{"lr_router": 0.000581, "num_key_value_heads": 8, "head_dim": 64, "parallel_block": false, "beta1": 0.9, "schedule": "wsd", "decay_shape": "linear", "final_lr_fraction": 0.1, "batch_tokens": 65536, "doc_mask": true}
Below are experts of layer 6 (counted from 0) of a mixture-of-experts language model. Rows are named router (the router's row for the expert), down (a neuron's output weights, with its number) and show model dimensions 256-383. Each number is 50 + 15 x the weight over its row's rms, rounded and kept within 0 to 99.
After each expert's rows: "comes before" lists some tokens at least twice as common just after its tokens as in all text. This comes from a sample of Wikipedia text that the model never trained on. Tokens count by the router's weight.

# expert 15
router:57 58 50 65 49 58 55 53 56 28 29 63 42 54 58 71 64 46 79 31 47 56 52 29 66 47 61 27 67 43 73 43 47 48 54 46 54 84 41 51 36 59 32 51 36 35 66 77 61 28 61 70 74 42 45 42 60 58 47 56 36 30 54 47 21 41 90 78 60 49 50 74 57 67 25 99 27 52 40 64 62 70 73 56 61 32 32 43 50 55 50 71 28 46 60 32 35 75 52 40 40 38 79 57 62 30 52 48 47 31 39 38 98 73 52 77 55 86 53 55 53 60 33 43 53 90 54 27
down0:40 46 35 60 54 55 45 39 44 46 61 83 28 51 43 20 29 48 50 56 42 57 41 63 35 47 64 56 51 48 16 51 53 70 60 60 32 44 81 74 40 75 31 71 44 61 63 44 54 45 32 45 63 41 59 50 75 37 50 55 49 40 46 76 40 29 43 35 55 26 44 38 61 43 51 37 35 47 37 56 43 64 58 63 61 50 30 57 40 52 76 35 46 67 39 58 59 25 40 53 68 47 62 43 54 48 46 80 60 48 34 75 51 80 66 53 72 44 46 32 45 35 26 45 42 54 38 57
down1:18 23 51 65 52 69 56 52 68 60 48 24 57 54 56 19 38 66 35 66 48 53 50 67 63 29 53 58 74 27 57 50 46 36 29 65 55 85 62 41 65 37 54 53 66 35 63 26 33 55 36 41 49 46 49 52 73 79 78 58 26 60 65 89 41 44 70 51 60 39 81 53 28 32 70 41 48 56 50 32 48 56 42 51 52 56 16 45 70 40 50 50 41 46 40 35 70 44 48 85 61 38 70 43 39 73 48 60 49 55 45 27 42 42 44 70 56 29 29 45 82 60 49 40 45 39 39 53
down2:37 43 40 58 99 51 68 53 51 44 60 39 62 67 59 70 80 26 78 43 29 36 61 52 53 32 39 56 53 69 66 60 76 48 56 70 55 62 51 46 47 20 83 75 63 53 34 25 59 62 48 52 34 58 49 47 77 50 60 44 64 67 49 32 43 34 43 33 65 42 37 67 51 52 26 49 64 62 73 67 36 40 57 52 55 33 72 42 30 57 60 37 38 39 42 67 35 39 80 71 82 47 58 44 40 21 49 36 39 64 13 58 52 50 47 61 49 34 37 52 49 53 41 40 48 27 20 46
down3:44 85 35 65 59 71 28 37 41 12 07 79 68 44 68 56 82 41 61 48 43 09 50 30 60 14 46 31 55 29 68 75 30 36 57 51 19 35 25 39 42 49 62 43 53 55 68 56 71 58 57 52 65 55 56 38 61 78 50 29 34 59 93 38 61 60 25 68 47 44 53 24 66 50 69 59 71 62 37 35 36 67 63 60 67 69 48 30 44 18 59 39 46 68 53 65 48 22 49 51 38 31 43 50 50 57 45 27 35 55 58 60 47 68 38 35 44 54 44 33 10 65 44 59 47 71 56 67
down4:61 58 61 60 28 50 46 43 63 79 42 44 63 67 53 49 31 61 45 61 57 69 69 58 65 16 72 40 55 55 73 48 58 57 56 59 58 67 41 46 24 82 74 43 56 64 55 42 84 85 44 51 49 54 37 29 56 57 29 64 36 55 37 72 52 48 45 59 37 63 44 57 61 59 64 34 62 75 49 43 42 53 74 28 61 58 53 39 43 36 38 55 60 72 60 55 53 36 84 61 38 30 67 75 58 48 47 68 27 36 43 75 52 45 31 22 29 72 48 57 23 48 62 45 60 38 58 51
comes before: ":", "\n", "2", "3", "5", "4"

# expert 14
router:57 50 59 63 64 48 68 52 25 48 30 35 25 69 48 57 47 55 51 30 54 50 46 20 31 63 61 53 65 43 49 41 67 65 75 77 43 59 37 50 46 68 37 80 55 49 56 80 59 48 58 44 53 61 48 30 52 50 59 55 27 51 52 45 31 50 77 39 74 64 38 81 60 61 05 62 43 42 46 64 46 84 67 36 28 43 53 34 61 65 43 38 68 29 62 42 44 75 12 51 50 49 67 41 36 56 51 66 46 61 52 16 53 50 55 71 74 99 46 64 75 43 54 46 50 81 50 55
down0:66 43 33 46 54 39 27 49 21 55 59 56 48 54 41 82 50 45 39 46 60 52 47 64 20 72 62 51 43 81 47 43 62 38 62 78 83 48 52 68 42 57 61 67 67 28 59 21 35 42 47 65 41 38 30 52 16 61 62 40 20 57 47 66 45 14 38 58 44 70 27 30 51 50 25 66 78 31 47 54 35 52 50 52 39 45 51 54 42 45 53 41 62 51 28 51 46 10 54 54 26 74 46 40 64 66 42 42 83 34 32 55 52 55 34 51 71 45 35 30 74 50 82 43 41 53 45 56
down1:52 42 52 42 52 43 45 50 34 57 47 52 33 52 71 38 44 63 66 48 34 70 74 58 37 37 51 48 48 48 37 47 16 69 67 72 52 51 49 59 55 42 50 43 57 54 49 41 80 17 41 41 67 58 63 46 32 36 39 24 35 38 63 60 54 42 64 23 40 56 39 58 29 51 30 34 08 48 49 44 53 74 27 52 53 54 76 46 71 41 52 62 48 45 38 36 61 39 01 60 73 33 61 59 52 39 46 42 65 55 36 35 52 41 44 55 49 72 35 45 53 72 45 57 57 73 37 52
down2:56 51 47 65 41 26 28 52 44 61 40 47 68 54 32 64 41 55 57 67 63 64 36 74 52 54 13 35 50 55 59 19 46 71 82 61 59 50 55 36 30 80 65 66 54 72 31 50 61 62 54 61 49 38 73 65 74 60 60 53 41 53 66 43 48 32 49 41 64 47 36 72 62 40 26 38 62 37 69 80 70 53 25 23 30 56 57 56 59 64 33 36 40 55 60 60 33 35 49 80 52 59 62 47 61 57 42 33 75 52 42 56 49 49 49 33 63 53 57 68 38 23 55 62 53 50 75 40
down3:43 49 70 55 54 60 50 47 45 44 52 45 36 33 34 58 65 40 55 36 63 72 56 67 36 62 78 48 57 38 37 34 66 32 74 50 73 21 53 44 41 55 65 57 40 54 33 48 99 48 47 56 63 43 34 22 57 36 80 55 30 35 38 89 33 49 45 60 56 13 80 46 52 34 53 43 31 32 60 35 48 37 46 59 54 36 48 43 37 46 20 25 52 28 28 62 59 56 45 44 65 71 62 17 56 36 48 43 57 35 52 39 36 45 22 29 50 36 53 50 51 49 56 66 42 56 53 36
down4:44 54 50 41 34 53 51 57 53 55 24 31 37 34 45 40 41 20 82 44 42 56 47 72 82 24 44 54 61 45 47 50 46 35 59 72 39 47 73 42 43 48 46 30 54 78 43 63 41 37 52 43 67 21 40 53 50 58 60 54 54 58 45 30 29 58 44 31 45 23 52 45 44 36 54 49 43 55 54 72 39 59 51 35 49 19 51 21 45 62 41 65 58 50 63 77 49 20 38 86 66 16 46 61 18 57 47 42 69 84 82 44 61 73 52 60 46 77 67 46 60 69 50 46 54 61 59 39
comes before: ":", " |", "==\n", "\n", " |\n", " a"

# expert 17
router:55 52 60 65 31 12 68 53 66 53 61 40 45 61 49 56 33 61 40 45 56 48 59 48 65 62 64 47 81 78 53 36 36 66 56 48 55 52 51 46 25 54 35 62 70 34 51 83 39 44 57 53 38 50 45 53 26 57 35 48 57 25 50 62 62 44 67 21 56 46 60 37 56 40 00 76 71 56 19 34 39 74 52 52 33 45 47 49 59 58 40 48 92 42 52 49 29 57 49 68 28 01 62 56 64 37 44 78 46 73 54 34 37 45 37 66 30 90 53 67 46 59 44 50 43 66 52 21
down0:73 59 72 34 37 51 39 61 49 39 64 58 69 55 55 52 50 49 65 62 63 18 52 72 33 61 72 68 31 44 82 50 70 47 62 13 49 59 58 39 58 70 53 48 46 40 38 22 82 48 49 58 38 40 34 37 27 55 39 52 33 27 30 16 54 41 39 46 48 63 29 39 48 55 37 61 54 43 78 24 66 47 47 54 75 46 52 41 53 31 53 49 60 63 32 57 28 35 48 54 41 44 36 42 49 83 49 54 58 58 29 38 31 48 31 29 75 55 48 41 49 81 63 46 55 66 64 58
down1:55 36 52 41 34 42 57 53 51 54 69 52 35 48 65 41 58 56 68 38 40 47 39 16 27 39 75 28 24 53 51 70 61 52 41 42 52 54 50 43 65 61 63 56 79 51 60 25 40 52 60 58 64 62 63 48 82 47 60 47 55 35 44 21 61 56 53 51 76 45 56 39 11 73 57 49 52 49 60 40 30 45 47 40 53 60 54 45 64 45 26 33 55 89 72 60 62 58 64 42 63 35 69 63 68 61 56 43 53 35 53 60 55 78 64 40 41 53 60 42 65 60 38 41 48 19 51 71
down2:54 84 67 46 48 66 67 41 45 23 61 56 22 31 40 57 51 35 43 42 40 52 65 38 54 37 27 56 62 62 30 25 52 39 54 70 55 49 23 36 40 47 70 40 58 93 44 43 65 46 40 51 55 38 99 44 59 59 60 53 69 35 62 81 49 46 72 53 26 32 41 59 48 30 62 51 38 39 61 69 54 74 86 39 57 46 66 47 43 64 34 64 45 39 77 43 57 20 50 41 40 45 48 59 50 32 63 41 46 72 71 56 69 71 75 44 28 42 50 38 46 65 56 43 47 24 61 41
down3:69 61 51 55 45 43 42 56 87 57 61 75 73 63 41 62 56 81 54 41 52 55 58 35 50 50 54 41 68 59 48 81 70 35 38 50 36 34 56 52 55 80 68 61 52 08 54 46 42 43 53 48 65 69 51 40 52 59 56 63 35 68 39 45 62 63 40 67 66 59 49 29 54 27 78 31 35 58 43 42 68 88 29 56 34 28 62 75 34 68 35 49 52 45 43 50 52 55 42 59 35 29 43 54 34 70 38 56 46 62 65 48 28 59 35 53 41 50 59 70 19 40 31 36 54 48 60 56
down4:56 33 30 52 49 44 70 35 52 73 12 53 47 62 37 47 42 52 45 33 44 52 40 42 55 56 37 33 48 70 37 53 35 46 44 52 76 65 76 56 48 50 50 71 44 48 70 56 45 34 40 36 52 40 48 53 46 56 53 46 57 50 48 38 58 35 66 60 54 52 75 45 34 50 52 52 46 73 82 62 68 57 53 44 66 55 62 59 26 31 38 32 28 69 30 56 39 34 75 75 40 32 39 72 54 27 63 57 42 73 50 55 46 45 26 58 55 22 41 60 69 48 67 69 49 45 64 70
comes before: "-", "|", " The", "==", "The", "==="

# expert 2
router:51 50 71 63 54 33 51 52 70 35 38 48 48 46 39 34 34 47 47 34 57 81 49 30 62 58 74 63 70 63 44 50 68 51 61 53 36 49 40 47 30 45 36 60 46 34 74 65 56 40 57 65 34 55 38 66 47 76 37 49 50 48 47 55 50 53 87 65 76 37 59 49 68 59 00 79 72 21 10 47 38 71 83 54 56 51 45 33 54 79 65 71 64 51 48 27 25 88 49 54 43 06 65 47 52 48 67 52 40 76 42 30 55 37 46 49 54 99 46 63 55 64 58 53 58 71 50 42
down0:45 44 15 37 28 36 49 41 37 63 75 53 66 57 61 58 50 63 68 83 66 39 43 78 33 65 33 74 74 47 50 58 79 57 55 53 72 79 51 53 56 63 42 39 46 50 39 49 38 63 52 16 48 43 45 68 70 54 64 51 48 90 54 49 41 32 61 32 45 30 60 75 43 69 55 78 68 63 30 37 45 47 20 40 33 59 56 27 54 25 76 50 39 49 58 51 53 53 43 61 56 76 53 48 48 46 58 79 53 08 70 67 48 36 54 56 48 43 46 71 46 19 53 50 46 49 15 27
down1:62 67 49 45 40 71 78 54 62 57 70 32 58 37 36 38 52 14 46 69 61 50 62 39 44 79 81 38 48 53 48 62 62 57 83 53 46 61 40 60 25 65 70 43 49 19 34 57 46 42 52 36 45 68 73 39 38 44 60 39 55 62 56 50 50 29 45 70 46 64 62 50 43 26 59 72 54 45 26 25 61 36 84 60 37 40 55 80 29 39 51 67 14 50 36 60 41 46 73 83 33 53 54 52 49 50 54 45 76 55 44 52 52 46 34 34 54 56 43 23 60 05 62 36 45 41 48 59
down2:67 41 42 55 46 35 57 55 34 63 50 33 39 49 55 44 63 73 40 18 46 45 51 49 64 50 43 63 56 51 65 41 57 81 35 86 47 65 27 56 36 67 46 67 87 56 61 49 56 47 56 43 80 45 54 57 46 65 41 60 21 59 78 41 54 75 69 38 28 53 79 59 34 22 35 55 36 52 36 44 43 53 36 30 21 68 52 36 59 51 54 58 76 55 48 51 63 62 53 59 32 76 59 53 34 30 45 48 46 66 19 38 59 54 61 67 46 67 60 84 63 38 65 82 58 22 39 62
down3:34 50 72 33 44 56 54 47 50 37 50 44 56 53 38 65 69 33 70 65 52 64 54 53 56 48 73 53 51 57 37 43 35 57 31 44 77 45 50 49 54 72 85 45 44 49 22 41 53 78 52 44 44 39 35 54 35 52 34 51 63 51 34 32 44 42 49 55 83 71 44 56 47 55 77 45 52 47 65 68 50 35 68 60 69 57 46 35 25 76 46 67 65 28 71 39 63 69 35 52 65 24 59 37 75 49 58 53 20 60 67 35 27 93 97 44 41 63 48 72 41 31 27 36 50 67 46 60
down4:38 40 57 40 76 43 53 45 41 38 62 81 48 62 32 63 48 29 27 49 43 26 47 41 14 63 99 51 62 40 39 31 32 46 61 47 61 70 67 63 54 66 54 70 51 19 67 49 33 58 63 36 38 20 65 47 42 66 68 56 55 55 45 38 72 38 58 66 48 55 59 86 48 48 64 48 63 11 63 48 50 34 69 43 13 64 65 56 25 58 35 53 59 47 68 39 62 53 67 58 42 70 64 44 45 22 49 52 34 59 49 55 22 59 46 43 21 25 49 48 68 35 63 42 58 65 44 44
comes before: "-", "|", " ", "==", "The", "==="

# expert 12
router:62 24 27 51 62 59 64 59 49 32 62 40 34 65 41 65 39 61 40 42 34 46 28 44 59 82 77 51 58 66 47 37 55 59 73 47 52 40 48 55 36 53 64 56 47 47 65 53 70 52 60 36 48 41 50 35 63 51 32 66 37 45 43 32 62 45 40 64 61 20 59 73 48 56 37 70 55 41 43 69 43 67 61 65 72 28 53 17 57 78 81 50 33 44 38 62 49 62 39 44 42 27 64 38 37 70 54 72 37 47 63 30 72 51 42 38 70 62 38 66 43 36 52 62 60 58 47 63
down0:18 37 36 73 58 51 36 49 31 27 62 41 56 44 60 36 79 55 42 34 74 30 61 55 65 72 58 32 79 58 46 78 38 70 54 47 22 38 28 33 43 57 32 68 73 68 42 63 40 27 44 47 42 38 56 49 51 28 37 35 78 70 63 39 57 44 66 62 63 46 37 31 21 27 63 61 46 65 60 42 51 59 20 34 45 67 41 58 21 65 53 21 63 50 63 38 14 39 52 33 55 69 60 83 35 71 58 38 85 60 53 50 36 35 39 33 48 41 85 53 69 47 40 37 48 47 54 74
down1:55 54 41 54 60 57 45 46 51 61 64 59 43 55 36 67 53 54 50 48 63 37 64 39 52 56 38 51 62 54 34 59 41 57 41 69 45 51 63 46 81 48 52 69 69 70 40 56 53 41 54 52 53 52 46 53 32 24 53 48 48 23 50 65 39 56 37 46 72 45 42 23 73 33 39 29 25 26 50 68 32 32 68 27 52 71 36 74 48 57 36 35 34 58 53 53 50 33 76 22 49 44 62 53 57 46 55 54 48 33 15 57 64 37 31 41 48 53 44 34 54 56 73 38 59 33 40 64
down2:63 61 41 42 63 34 52 51 38 40 56 44 44 50 62 56 58 73 34 56 42 33 53 82 55 47 41 53 60 13 47 76 38 63 36 50 57 32 95 67 73 52 54 48 30 67 64 38 68 88 41 57 55 35 58 38 53 42 30 44 45 73 26 64 39 51 34 59 50 36 42 49 40 60 95 54 27 48 51 35 64 44 36 52 33 44 57 18 70 67 67 64 60 49 13 25 49 48 49 53 65 47 62 45 43 32 49 38 52 56 36 45 71 53 67 61 16 31 39 51 40 50 74 75 43 35 18 54
down3:52 56 76 47 39 65 65 58 40 46 61 43 72 59 32 42 75 44 74 61 53 38 39 49 39 61 51 53 67 62 37 27 49 51 46 44 29 56 14 70 35 25 71 68 58 41 53 62 39 43 65 65 26 64 38 69 25 55 48 48 65 59 39 50 40 59 36 62 55 25 73 39 43 52 27 41 30 57 47 56 78 31 55 29 42 38 64 67 53 63 50 42 52 64 57 43 30 50 59 60 67 48 51 66 61 39 58 63 34 30 62 56 24 01 45 60 60 75 46 28 33 54 23 34 56 66 59 45
down4:42 47 55 45 67 37 27 47 34 62 19 69 41 51 69 62 42 28 41 40 48 45 39 47 18 33 74 32 29 48 45 45 52 58 61 27 59 51 54 33 48 56 60 29 48 29 60 41 32 28 54 47 27 57 21 45 46 48 33 53 37 61 51 45 32 26 37 44 52 30 43 48 37 59 47 44 70 36 19 68 46 48 71 65 62 58 52 68 63 48 63 24 57 64 57 55 36 42 72 69 32 70 37 60 49 47 56 63 58 38 35 66 53 51 73 61 62 56 61 42 47 42 30 59 56 47 69 71
comes before: "1", "2", "0", "9", "8", "7"

# expert 5
router:57 38 29 49 76 57 65 65 64 70 47 37 38 64 69 72 37 54 60 53 18 61 61 67 50 70 48 56 44 52 30 50 36 53 72 40 45 66 42 59 37 45 39 62 82 59 71 53 64 30 54 66 53 26 52 51 60 58 57 62 36 53 53 78 50 37 60 54 37 54 64 61 57 45 43 64 64 42 50 44 23 83 54 52 45 65 42 29 64 74 50 48 43 35 67 39 44 43 70 47 36 37 68 51 47 58 56 62 72 71 54 49 37 47 69 61 55 52 34 74 52 50 84 69 53 62 30 35
down0:59 84 41 66 37 76 76 47 55 43 54 61 74 35 53 50 28 36 40 50 29 72 53 63 62 37 30 51 41 44 39 79 48 59 74 21 47 39 76 40 63 41 55 62 28 62 47 72 41 64 72 32 58 46 38 22 56 27 28 59 41 30 36 56 48 54 53 32 75 53 45 52 47 44 40 51 67 33 42 62 70 36 43 36 36 32 40 43 42 32 32 28 27 64 15 62 39 51 47 36 44 70 60 53 52 49 48 55 52 42 56 00 69 66 79 44 73 58 55 66 74 40 44 67 43 64 41 65
down1:43 64 58 51 49 66 51 44 46 46 25 48 39 54 40 65 46 54 23 15 71 61 29 30 82 10 66 51 50 46 46 65 25 54 63 33 34 57 66 31 48 44 49 62 30 45 38 67 26 22 55 55 34 56 48 36 35 70 22 50 66 46 52 21 36 52 29 31 53 44 72 40 59 59 44 47 35 41 58 90 64 67 30 47 39 61 48 43 62 31 50 70 43 35 41 73 41 61 38 38 50 52 46 13 56 60 55 49 38 59 62 36 42 27 73 37 71 45 59 53 66 58 45 50 41 53 75 45
down2:43 30 50 68 57 50 58 65 33 59 48 55 55 45 31 74 18 48 39 45 57 34 67 37 63 65 34 60 56 49 46 58 68 58 30 45 80 54 48 43 63 54 39 75 57 69 59 43 73 53 69 52 63 50 49 60 43 38 44 38 78 47 32 43 57 63 48 08 74 52 45 67 35 57 36 43 51 49 59 24 65 56 44 53 21 67 55 34 52 57 18 61 88 44 46 63 46 50 35 51 41 46 51 31 48 31 47 23 37 36 61 47 42 61 39 48 56 83 46 57 32 04 44 50 52 44 53 26
down3:20 57 52 50 23 37 48 58 34 65 34 59 57 58 46 40 39 43 38 47 55 46 36 64 64 34 48 45 55 28 58 36 75 54 74 47 45 61 03 57 51 46 49 22 59 52 46 43 37 61 41 57 74 47 59 75 61 41 40 63 46 21 60 66 39 55 58 51 57 64 46 41 41 61 65 57 73 36 19 55 45 36 61 62 60 26 25 52 76 43 69 65 59 62 71 67 58 61 44 58 56 54 71 34 27 66 53 42 58 67 44 47 52 60 46 40 48 43 49 69 40 65 01 25 53 65 67 54
down4:57 31 40 40 43 55 50 48 50 54 30 21 50 51 87 49 71 41 35 64 54 41 44 90 34 82 21 53 30 39 56 55 38 39 32 43 52 46 44 49 41 47 59 24 57 67 47 35 43 32 42 62 62 34 35 44 38 53 83 33 55 42 57 59 33 39 49 65 50 67 41 39 61 35 50 51 62 37 54 52 41 48 64 35 74 42 24 46 51 56 18 32 50 69 53 21 31 30 49 46 61 59 25 34 79 55 56 31 64 64 46 66 66 76 55 41 69 20 67 41 50 72 35 55 57 70 77 52
comes before: "0", "9", "8", "5", "7", "6"

# expert 6
router:62 37 32 51 66 34 55 36 55 54 53 60 18 60 53 53 42 65 59 55 51 52 48 49 67 58 52 41 40 65 44 59 33 28 37 31 54 85 29 45 16 46 37 66 42 44 51 73 21 53 49 41 55 73 49 34 44 82 50 55 42 35 63 50 60 45 66 62 52 55 49 66 55 47 12 55 66 51 07 50 62 43 65 55 47 46 63 26 25 45 41 23 71 44 46 51 13 58 57 51 26 19 50 33 40 62 48 75 56 67 43 17 59 76 78 49 46 86 31 89 37 73 17 57 55 45 68 62
down0:30 61 70 55 45 53 52 44 36 52 73 44 48 60 64 41 55 43 67 82 49 23 43 56 48 62 58 38 68 79 74 38 63 50 48 36 40 80 71 58 56 37 53 42 50 62 53 34 47 54 60 60 44 73 28 52 90 37 54 46 53 85 49 39 36 93 86 52 47 59 43 53 77 60 63 43 65 63 72 67 71 41 60 69 64 05 78 46 51 44 26 70 30 58 53 61 19 62 59 53 83 30 31 47 45 55 56 31 57 70 63 37 72 41 44 44 68 70 63 46 41 54 11 53 46 73 51 66
down1:50 47 54 43 52 61 48 47 48 26 68 77 42 54 76 61 59 47 36 58 62 24 27 29 57 53 56 44 47 54 45 57 39 54 31 34 35 62 56 46 63 59 55 39 51 53 52 22 52 42 47 45 82 31 55 41 46 49 50 66 47 40 40 41 36 69 58 60 45 57 52 44 73 81 50 79 68 76 56 63 74 36 69 45 29 37 28 80 58 29 77 36 00 74 49 34 57 47 59 70 72 49 52 42 56 83 52 59 63 15 37 67 49 46 47 68 57 44 49 36 40 66 46 47 43 74 61 74
down2:50 38 51 41 95 45 52 49 42 80 54 53 48 64 44 66 27 36 46 28 56 45 61 48 27 40 42 36 38 60 36 30 54 50 28 54 40 53 65 62 52 33 83 50 44 25 62 32 62 63 59 57 70 38 08 32 47 33 48 55 47 66 40 40 27 32 62 50 64 67 50 59 37 42 48 66 61 33 67 53 44 53 66 36 73 74 59 58 37 22 87 53 58 28 69 36 55 56 29 44 36 33 61 59 51 53 53 50 51 29 33 66 60 35 39 51 39 53 57 56 52 36 67 53 60 76 41 37
down3:36 22 21 55 28 37 52 45 37 50 31 23 35 70 40 36 17 39 52 52 76 74 60 34 49 40 41 52 53 57 69 37 67 61 58 68 81 58 53 52 32 38 54 40 56 60 49 88 41 24 54 27 45 75 72 65 55 38 31 58 41 34 25 11 55 68 61 69 40 30 30 58 61 36 61 55 31 43 48 47 62 59 43 55 43 39 34 51 50 38 48 61 85 30 48 63 52 43 50 54 27 59 38 62 37 61 48 47 57 68 27 23 61 60 25 34 52 42 41 33 60 58 38 69 43 57 55 77
down4:37 54 25 62 57 43 59 42 38 59 33 36 60 60 27 45 79 41 40 67 63 48 97 50 58 54 60 64 57 48 50 37 68 62 26 76 62 40 51 68 70 60 62 49 56 59 59 54 34 75 41 58 39 54 43 62 38 35 42 41 69 63 46 59 40 53 49 31 65 13 39 12 26 50 71 27 19 50 68 81 48 35 51 64 66 47 49 68 42 42 44 43 85 56 61 29 20 80 48 52 62 47 65 45 25 52 62 55 49 62 54 63 47 20 49 62 84 44 50 35 87 27 39 45 35 57 45 71
comes before: " ", " The", " and", " In", " He", " It"

# expert 3
router:68 47 55 24 72 53 78 48 72 35 58 34 43 50 75 51 27 77 77 49 62 28 37 29 15 64 66 54 68 39 42 54 57 42 50 40 47 16 02 52 68 51 59 57 38 18 43 99 46 45 51 39 43 77 28 61 35 21 47 53 48 46 56 54 40 37 58 64 66 55 30 78 51 73 03 64 46 48 27 47 30 54 54 44 66 46 59 71 68 33 45 49 54 63 47 55 59 63 64 46 31 19 60 51 75 56 52 68 65 66 76 58 37 33 71 41 63 47 67 77 61 75 62 46 58 35 58 50
down0:33 61 47 66 66 41 45 50 65 34 49 51 62 55 61 56 61 71 47 72 49 51 38 51 56 88 24 41 87 42 60 55 49 33 56 35 55 76 39 27 35 62 28 52 62 38 66 59 46 13 42 43 18 63 60 43 72 28 70 58 41 58 79 61 53 40 35 51 65 55 36 75 45 33 52 44 54 39 52 38 60 52 42 60 45 51 63 69 77 54 41 51 51 43 43 55 56 55 54 76 29 33 43 45 47 40 43 47 43 83 50 53 40 39 63 72 33 89 39 71 62 76 41 60 48 58 54 51
down1:43 50 32 51 64 43 68 42 27 63 50 21 70 59 46 45 17 32 53 72 52 45 28 52 44 49 00 49 80 71 63 50 50 62 59 69 62 49 42 60 43 74 42 31 54 54 72 52 33 70 61 29 44 58 54 35 75 20 52 61 56 42 38 28 40 25 45 84 57 99 27 58 58 75 26 59 54 69 27 54 29 46 65 41 71 41 67 31 45 44 48 74 40 57 71 47 66 46 35 50 35 43 52 64 50 61 64 15 56 69 53 45 20 46 63 69 32 55 51 74 39 76 53 20 56 37 56 38
down2:63 64 54 58 39 75 37 62 45 42 35 66 35 64 44 39 76 36 27 33 59 66 58 54 78 12 13 49 41 26 38 31 39 42 68 43 52 56 53 54 48 36 93 54 57 62 69 29 22 43 47 53 62 42 83 19 54 64 41 45 78 36 54 39 53 43 65 31 39 44 63 58 67 50 41 45 60 29 57 60 44 48 61 68 23 28 50 52 43 50 41 48 62 18 62 34 62 34 46 44 73 42 50 63 42 84 46 48 32 57 40 48 66 45 00 37 59 77 40 31 58 45 49 46 46 57 43 74
down3:58 23 46 41 50 61 67 54 49 30 62 91 34 49 60 69 25 39 67 58 56 63 32 65 53 30 42 60 33 65 34 16 23 44 42 38 84 31 47 49 53 31 56 52 87 37 43 39 36 74 62 43 59 45 68 41 49 51 66 50 37 44 71 50 54 49 70 18 23 56 48 36 67 50 54 54 46 59 60 54 39 60 66 36 48 52 43 38 53 49 36 51 54 35 50 43 38 09 40 57 73 51 55 40 68 43 47 54 67 40 49 51 64 66 29 86 38 61 38 54 51 28 65 44 49 28 36 24
down4:50 27 31 46 27 78 36 63 45 38 36 60 44 34 52 60 58 45 51 64 55 68 42 51 68 62 74 49 37 35 32 60 47 45 41 43 24 64 35 55 10 61 43 28 48 42 59 45 33 49 54 44 84 28 65 51 23 70 34 40 69 47 67 30 47 68 38 46 41 67 67 48 74 42 63 51 21 47 39 55 28 38 53 52 49 61 53 54 66 29 55 30 24 30 47 53 69 51 46 49 43 71 53 54 50 61 56 38 25 24 73 62 38 25 51 53 52 54 47 25 54 37 43 47 62 40 78 55
comes before: " the", " a", " to", " his", " by", " an"